Experts of a small language model.
Size: 14 layers, width 160, vocabulary 8192, 31.3M parameters.
Training: a variant of Muon for the experts, 4089 steps.
Below are experts of layer 2 (counted from 0) of a mixture-of-experts language model. Rows are named router (the router's row for the expert), gate (a neuron's input weights, with its number), up (a neuron's input weights, with its number) and show model dimensions 0-159. Each number is 500 + 40 x the weight over its row's rms, rounded and kept within 0 to 999. Numbers have three digits each.
Before each expert's rows: a language model's description of what the expert responds to. This comes from a sample of Wikipedia text that the model never trained on.

# expert 31
It responds to: Commas and periods. Commas and periods ending clauses or splitting numbers and abbreviations, such as 1,000, 4.7%, J.M., and sentence-final periods.
router:475524484482578518416542513444402437508529514482588507456495435492480496482442483548460411519502485394483487493468526567535583506530519451503463553581502457482487498509489492547504491480545376514490556490510478507405502526483540505469426625484484510551475469488493464515491496382438485503466488506511490539492483498494462480466472501438514497496479509531504524444434437495525449461508493525538497470535495462525466513529496522496476510517623500528524482467481486489458543516523540
gate0:476500531491512472390527479522495403502560442448529461596475471604485509518592451475508540437539430499487493521497448490529454478523548507539475507524459504453518498509496432468463464521548520477442496555519531486467541503624509498526432511516511472516496520520436501548450454468505480523525504463515467514589548522483463507603557462495517510513479418513462552535485489447525552485474472505519529533522476504483505386538515542503553522495575577484517446538533527511472500476498532
up0:422533435509507442506522493539532509545520434477491477573552469539479520518541432498475520508535460534511502488475525495447441496539445502454481516504473524526439491389475532537519498514549480552444481566513519485567498517604478514491471423499470548517482464526494467508557521511531524554522593437522533470476545484522463434590473507567536557491504428506471473473497495508568485573473487525488473448498467443468517493447439590531523483491494607431493534548499460466518565497450496
gate1:525519513590538516464459540508550538559455567558517432492492535534527509547495553488452426477514560413470564558493446505487478472447476551496449519547547459469487486545484513475489459538543486495525495497469476466404505516480539525501527463439467544550547524532539482446456444482494532501458488478472487466496509511534562450478492464542495548548492481562484579499447451542467517567520448551494378449509528489454435539564501482471485494474516521493368514516452525469551490516523551
up1:503476467415466514472496493474429423482522423503532541483471470521497456439544392526545509524490410526485441457550529558483471546503502464562509463412506500533505497496519534586498506466477541524474553485549520500524521506502488484465473505578591469439462494476507515496535500481498475475516523507519523518477444527511424542542521542486505521442493511454544438549552589491482454461523549507506573506463515539593545453432502543521510470515512457447619515501521507442465554495510434
gate2:542522528510506467481520575505506539527479470513461450467474507412477582480450503532451482524560508543532553498533427458491598545456497504467465503403488454504484532541542502459555463449385475481479510472516425541494503480499660553522467468452486521484535474515539487406515508558440535522542541466474504457510488485494446470492449472540462564426515506453473538524495417532503530543515505513543484530456478533484503497556517512480448439539525475546525479497491466523489462532513564
up2:494468536493486507561535483441568463489550512466528543490476511550534472490492514470506514490426494502492499513484530496507451527500492506560555454519476567478525521526516503477459504522620519541494518506519496407481495509504363419521482437559559535482447484579472520561539464471563511467424441553475418524487542448508510517434474539520502515450448481555479484518549567614508487471428452436494540479501496532464531475535493455514529501505463515433466514514526545497433571476468459
gate3:492457537488512464422504567462580500485519476473465464520505465453490469580478565522471491517483595460519574507542451544472525428474509487521479542495464548470454478470535509415468533498582488454441554450470458506527548529478567518465509473542520433499522525534562526488487497449453529512395532445563481515516462470498487493526471499482497486506552561483435510478463548483496433427492467507545608557483464507489537497542477587521483497557480486525534464425464522487469432545484559
up3:513529428487508519537489522521417480508492514562540557509533538547507533432517463477501530485517427551446432501446557444517492521492524488475510496461518460523545503509452425608516488478413533514533486552557511504455440468484443500595503525496486558464488475471450452483525516581550514526535465537468565506481524485495552470470494507507503529511423427500538518489505445480551577596519536505472407490513535482474485495445520407477527517485527519522456499591518432500512547432519457
gate4:450546493478484518517473535485555575532521475456494472399545511500515449469463518540523511476511497605489494535514511478556462491487485469479558470528542501398498488479443500445467508462529513590528538520538511526392525507528495557476439527490459512507482453497516507519520481479490471431600461478445521461487493499458506495489550510436463482525503494408542567530551433555543487476453480584531527500548471492524545516490518560448505533456468476568504529460576507579422450474476572
up4:524528530523484514498453458516468491532492514457533497527524447488526549533497488461482477563545473514451547489544494509496505503464492475546463464474493522468495423465512454630527499551470506453470424478562467451558465500513405520517543554455512432497510588485523578470529485505523559532422562520560542483506506496487486554435491502571548520476517477456533430485456484544425491558498570531456484443541553489446489464462515520505510458552535457457445485504471508472586583531465417
gate5:559585408522543459459506461523448526513501538468508436504503437477452547417464507447494494473461463414529461476462549520522457553571530478510472420554556532524528558492531549520567509494513541495515495495483497488502474505503546566441437459456494534539504475461550489472515487481492534539503491539470409510497453476542552499525478461514469518547482503481571541541515589535534470459572522447500469523529495544499490454439456538602485505455448491426577442569487519507526528480484544
up5:439417543524490533481438534543557461485506463555493604532501532504536388566495478560485543548507535555509508491507434500466544498481467500500552553491497505482476445525450435458478540500470444492509531486522521513518490511452430466529520579566536461505503483548492514538465491544467447457500511471498561467455557468447465547503555513494540430445516548481478492470492496479435468524413511545494540485429484494470524510541542495421544511523567476613425551477506450486475481529530443
gate6:500580462532543468445502519544461525540541492533553426461613408487430539554517460493546545462519529518510505443497534495505509503515511521451408530452494443515494532478475484523466586448545523495471483497511498523569523519470486510467516456533467500560585503462503490499462517480512442422534529435464506508538549509508446542570434446447559541503509480515408439481459494481451493548515473481506453534498566535513560505456475481557473564522395464556517506514431509503497517470513501
up6:478497518494531568529528566511467424491515461454555458531530491458363481509496477533441518500434482557505413506469532543535506523444491510513511563471446559511469530512496467513451506504518472520539508527486442520503471483492507511455560475531475514478480548489558567491502510453545469453573556475486517477477522615505472523526487449508467458532443539477477452500452440514429451488419480497540505533516577544483536449506488560601484568547487485469538470571460469427508514428526465
gate7:503483429562446496500550486476431463520529470522480455458499493483513437517552577531546574477485431531472578484459464510588509469479461537533445574498588491413456481497507543576479525510555438536551561464445487555474527551577474437522509445487444496534472541445458468475513518466489471551458516569522481537525456540453527535459455420513514516471520508521487489471528519494474489504488424535506470502528457502534448419530436460538506573513475526509485541500475498465497479594512504
up7:495510542482532468439527453533502571529405459465519518499501505503511543514495505418408461543561512488502429583456525481417542547490540530452474440497431521575564498470471484382489497466491587484497449613521531508535511533486387528456492468489514452476538521578507514523470494509511542492506448467496522497478561431481457509457484533547494511496534490510506465473446551516451442472496533475529482459468514547542558442492506572505516460506534536536445511490494520530551529475525535
gate8:531503518544516573487514527484492524502500471469508518429498489505486521491574530479443489483452572495534520414453527483428570444533460406533485520471488484454451493525542484487487503499484506509401487467495503529433505467476541521497540590518532519483498506584477504439456511397531463543434562508568492449446524605475484538476469560506461528448476471452490476447446570501529497497506511552522457535432442525549502541567485538449534545538532477548486511479553494448546504572513455
up8:522513466554485565538527533483493522482514521549478558437506487490492550498501494496431489441453500529484499435448532501515595430471515394511470526464440507456436476588481472504531511503512519510460465404511493541434511440438535518476530609516550574478529502561548489454451546428567451503537512460519515492433526522454528573503478503500433526500496500397523491473464565541503495543482477555499473487477432519501502532526490532436501541540509461539489573516563527507553454514498483
gate9:488510499518477537548516525531468544529593513552486551479467514461451488487520544539470507514439510522538492457476553480472496559447516482530451495538440509482497490604397558474536518445534553516499536459550479574443526485584452512500475456512579534518380557518535510445471520468486505445528471508494530450472529445535489508477469516475455542540494476466551542526493568495516484452472482382523515521494521522489408453520513494514481457515492483492503504484526564483403450430466421
up9:421489478504508557527441580502431550560585509507545531540472450488514488491482472483450503529477607544472480471465528539545508516515534417432446451486514449551530556472448480449515558477517525548514483486495464533512551493530533501500543488477458481492442516490506407486448547612468556508546477572473561487557518481547455483496495487492510562560525518422520518551479524435458502492531491445504461484538537494554427432539483429520547476496500526478522448447503507465534465508505431
gate10:454490503504372552439506535536459440413444523488521534517543503504518511484492536551426526539524528499519526539453504531444508519490493513451447410498549487493490536491521484565465586468539512509464573524473482525380505542482566538537481460536530458521480507500494516484550470503524479455561552473557492497451544564449504472515448425534520539528545438493433483467525536491505462499466490474495528501515527503514610527556459540485431576506437498476443510466500577430515519502497488
up10:487512517504389533470489556545439490437439503515505518499536514441540513476521595520459515503484572521583539507471481514415457473492480481425447442482540457511428524469501491525435516457501492479468516535481463490436529514479514452536493472491541536508468479484491474523580497541560514449515510526522529521456603596474513459547471435512521552503503486502481479508508576460492484524477477474476552503566491538510633495549501528476411558456437479483459515471446578502516451497495459
gate11:442544499466569477469509455491455511486583539508574482510509534457569513408497481543506493454496494491469458466473516498522523537483543459476578514444568453504530543546533522496476567449565547508431485518519436541514421546508461437498608592463524505540428489455513528532489517462419492501499437433472552442527540507554550502501476493519487455479459541498498431525561515456471496486509517444488534516485555425498486479606481482531537581541501508512538483510494554496466498475464479
up11:519450525560508493441478501549582500505464474503498575545498481579477464535539536487503506521494505498550525560522472479452473457545398527487464472572445511536477485427473525550470474608499454489558471515458543492471533483519507504501420403523454428450579588511506520485450466514535514509550545515466492540456490456465413527529501491459478556570550484535493532494483525563503494501511490532494470450548469528481521501450523502442430451465460524506431533486476476438579478531571501
gate12:541495520412570529556439508553564490466508513519470505522503493465535499549534435449448475573494473435488577538491452498521491519480507527534531537549457501507512490580515496469472499517513483501443495437453523438495467494483502443545515476581540462453450492526579521537515567529459517617518536571449482614494446502525455551473488527439477490462525497441492536519415479530566500457475502458515515521462524441543528410446543477524440526501482514491449511518472519536455563519518473
up12:495494528539479485485374531522489569511526503433481560531501526538494544567510475574499489468498538414504569566501491491539555491444486538475468547482524475449510504546493513484515468505486456470496552463498439544497465431472521420525497538490538456488455495491501494518452526463426479569487520540454505498517524441531486508430460474548470479533503547430444493593486473512425527431531449453531496487553506502584562513562567399513496463526498492562514447460549494489558546503527439
gate13:508448589520483477484494515522467538536580486522511520498501543468596521549461484590516503507472538395498525513500462452480494468535497492535489558547468450502492552511494444523497418481544492486493435531484506541493510474479551477446494484486514471532530561562497528475436488444447529554461542465488515503457622559485434415537546540534515524523438508482533465463434541412499523490451478522488451407525430482478497561545424479495522558545453500539549540535479455505502521528479506
up13:488522437463514495493548503506530466513434508444515498496418457506440492488523487475490484557493546581507525509488551580532426517444536492374495419494511489477553489533525574468509548549458468443497513495496539365491494520504493484474495470558469504457514524463477509496575479530577443541515479537555492493459406533496542554529494485552547445520498534539473517523535470494535539485545523471475547590574509500465472411493483521449499477464540498495448424558480460472508491473526457
gate14:485559447459473521496557486506551484533385485532494427481552475519474535510505436470480523493503516492521514550509566524521449506542560508456495435442517513607524503530454478497466464511502499550483501481519420507524527495471501617437520514467527494544503538561423495465493568468487520506496564495559519570445512509497480507526486488532511569541428559393486467515476473410540477500497526479550526506447526517455443572481466558545487422491485430499540503553507473428522486502518452
up14:442514478433470457505510545558471562487467546509495527511495450463531477484469520560484548491483540504510493552482508602579477529430591507472485536458558500552454501508468502468497484545553448509473557528474470539469514482452539554492534471441459460521528497500455456497477536487480492470509563442513496543495477469489497490581530420453434514560538570486475443557457422423462444478491481529533555507453563471509523481457520543505500477497549482407531591523521491465519420562569471
gate15:501512516513525482562456430539519573507534530435547477587483473509493464490459531488544488487532427500490451424474525496495485492508507525527505454549514514519586508491532545532434531448488434527498503514424543551397527497475545472590527469511388497529531504487434461552587513522480496491544499551481561470520456423521533455475489450484481460587535476488476487510511483537431432430432463460503526520485496472522483484482533541522490474506524534484468485547489527573593510449577491
up15:461543452460507476504467415534494507468463510490458443488550457477479516558545434483503386575410489490486532503511600569570517540550428484473436430522512473572547487493431476465451462556467501543506411477496531495482550562430526513461502503462527485503573454509542561472525553501421580472482535505504499446510471498427513450550531490485490565485481557452471481501469498522518509496520503522431493563529486502530450521555495516436575518534535506475490543519488519484493509493521511
gate16:475527495468506486528496500570480467516560498521460511489544513497503493516414491481460466562425544539519387466491475494486547487531487528509540481556463540503522504480458535571490514557561494519472456547470520508543469523561530463481451490473475487531485538453501485586540482457450528548578603476518533528461441471506523526573441526484428501568458490468521432515449446536548554595482472454476497500472473498538442458533578439503484505524524408467385525488494489447522516486473509
up16:461497507515525511496542520505543555495460516506526490523452542579486562509583520505487521517552446493458554561475499479494489523495454481479441480523564441495499549479512461454511520484505445476497535454489531484419488467448473440595438462566454476492479494553478486463467547542565475503455451531431502476547458515501510465471594453608556503474514489532498549538482456452449493394520508486481472487530526476399605519498467589468484532497486533490581447509478540562500461503511508
gate17:457482501560471508484464502464549481543441485475502572490550461544496496529490514513538575539537480502557473449495534516470564518475557488500504432561533499473502584466481588484525497509551523453501517500497432520478557478521476434550488557504481415508502506433502521500540484467579500468553442450514495456500473519520461511456403450492605485470476531563436452471493513479472483513475499557528480496481513508445570448556449502564543466489571537595532464539472502507474541615497466
up17:434576468545513468497464524512475512525477476517419499460548518532511511569426496511471595545450494475541555505517499532481458452540466522497409433541487578521583535468491522536508534514616511469469511511484504506472481529518447514501471530492527482526482551464575501476424561460523533483473513476488498481497540559540450502493466423469479465478538478475481556540472550494473491509506393514484464468479530448538562433559368531545511488495482512564497529532546508440451510443519504
gate18:576520521449519531465475439540532538525480447416492527481476442447549558507520523527490437500478567501502488447464485560504576476518539483493478520476577461492515516518544537485513435462552505516555507563434476531521481511454486428521477491496488536494446475520450450505503513488512495559453400503460484520440472493506444448564526500543493475522466531506512413410543509566465464503590508535496602480518522519493479434473555550462480479535590512533452456530528530542588445511517524
up18:601499550481467444538556556494442563497572469522441532505493475419492487524491458518496535503465563504470416510511512603434533438485478531535556539478500527482487542437475516512483525530429519449566449558531506473522472492464526431482470464544523542495501517487517542560463517466430533492547482527486601532462519497494506500460539445535505473540453455573471516395500479542549478497550434525474505487541475519563551445506503498464481477447519544470447527532478456509511452478487416
gate19:484451534510508515417531422502505536473448453531445403489545486466473507526499524481531531441562527489464501468564538514445391436496525487444485495490562438480513577473501579514517535517508499536435438503452500514490521526462500538513480571449524492539447517488482543492450463520490480529514511524440483488512407469497512468518490531456555560484537461509523496488548522548548517487514520467483437559449508601475477505525546534611539458505501477379544486516457474547529542548460487
up19:493467533525517507495524524480475500508476422549456464496521532431482507487473504483465478475558472496504496482505542453469539471538486515518443577422568453508553569474582465502488510492503485456530459514550507561483470523430568588481497545486492523540478566430522480488529476432525503523516478544468482438549478473491477443496558521445588614495518492556472508426476424575450452451565552520519448507433514488478519494473479457513525428542516512472524496481445476474551565582489560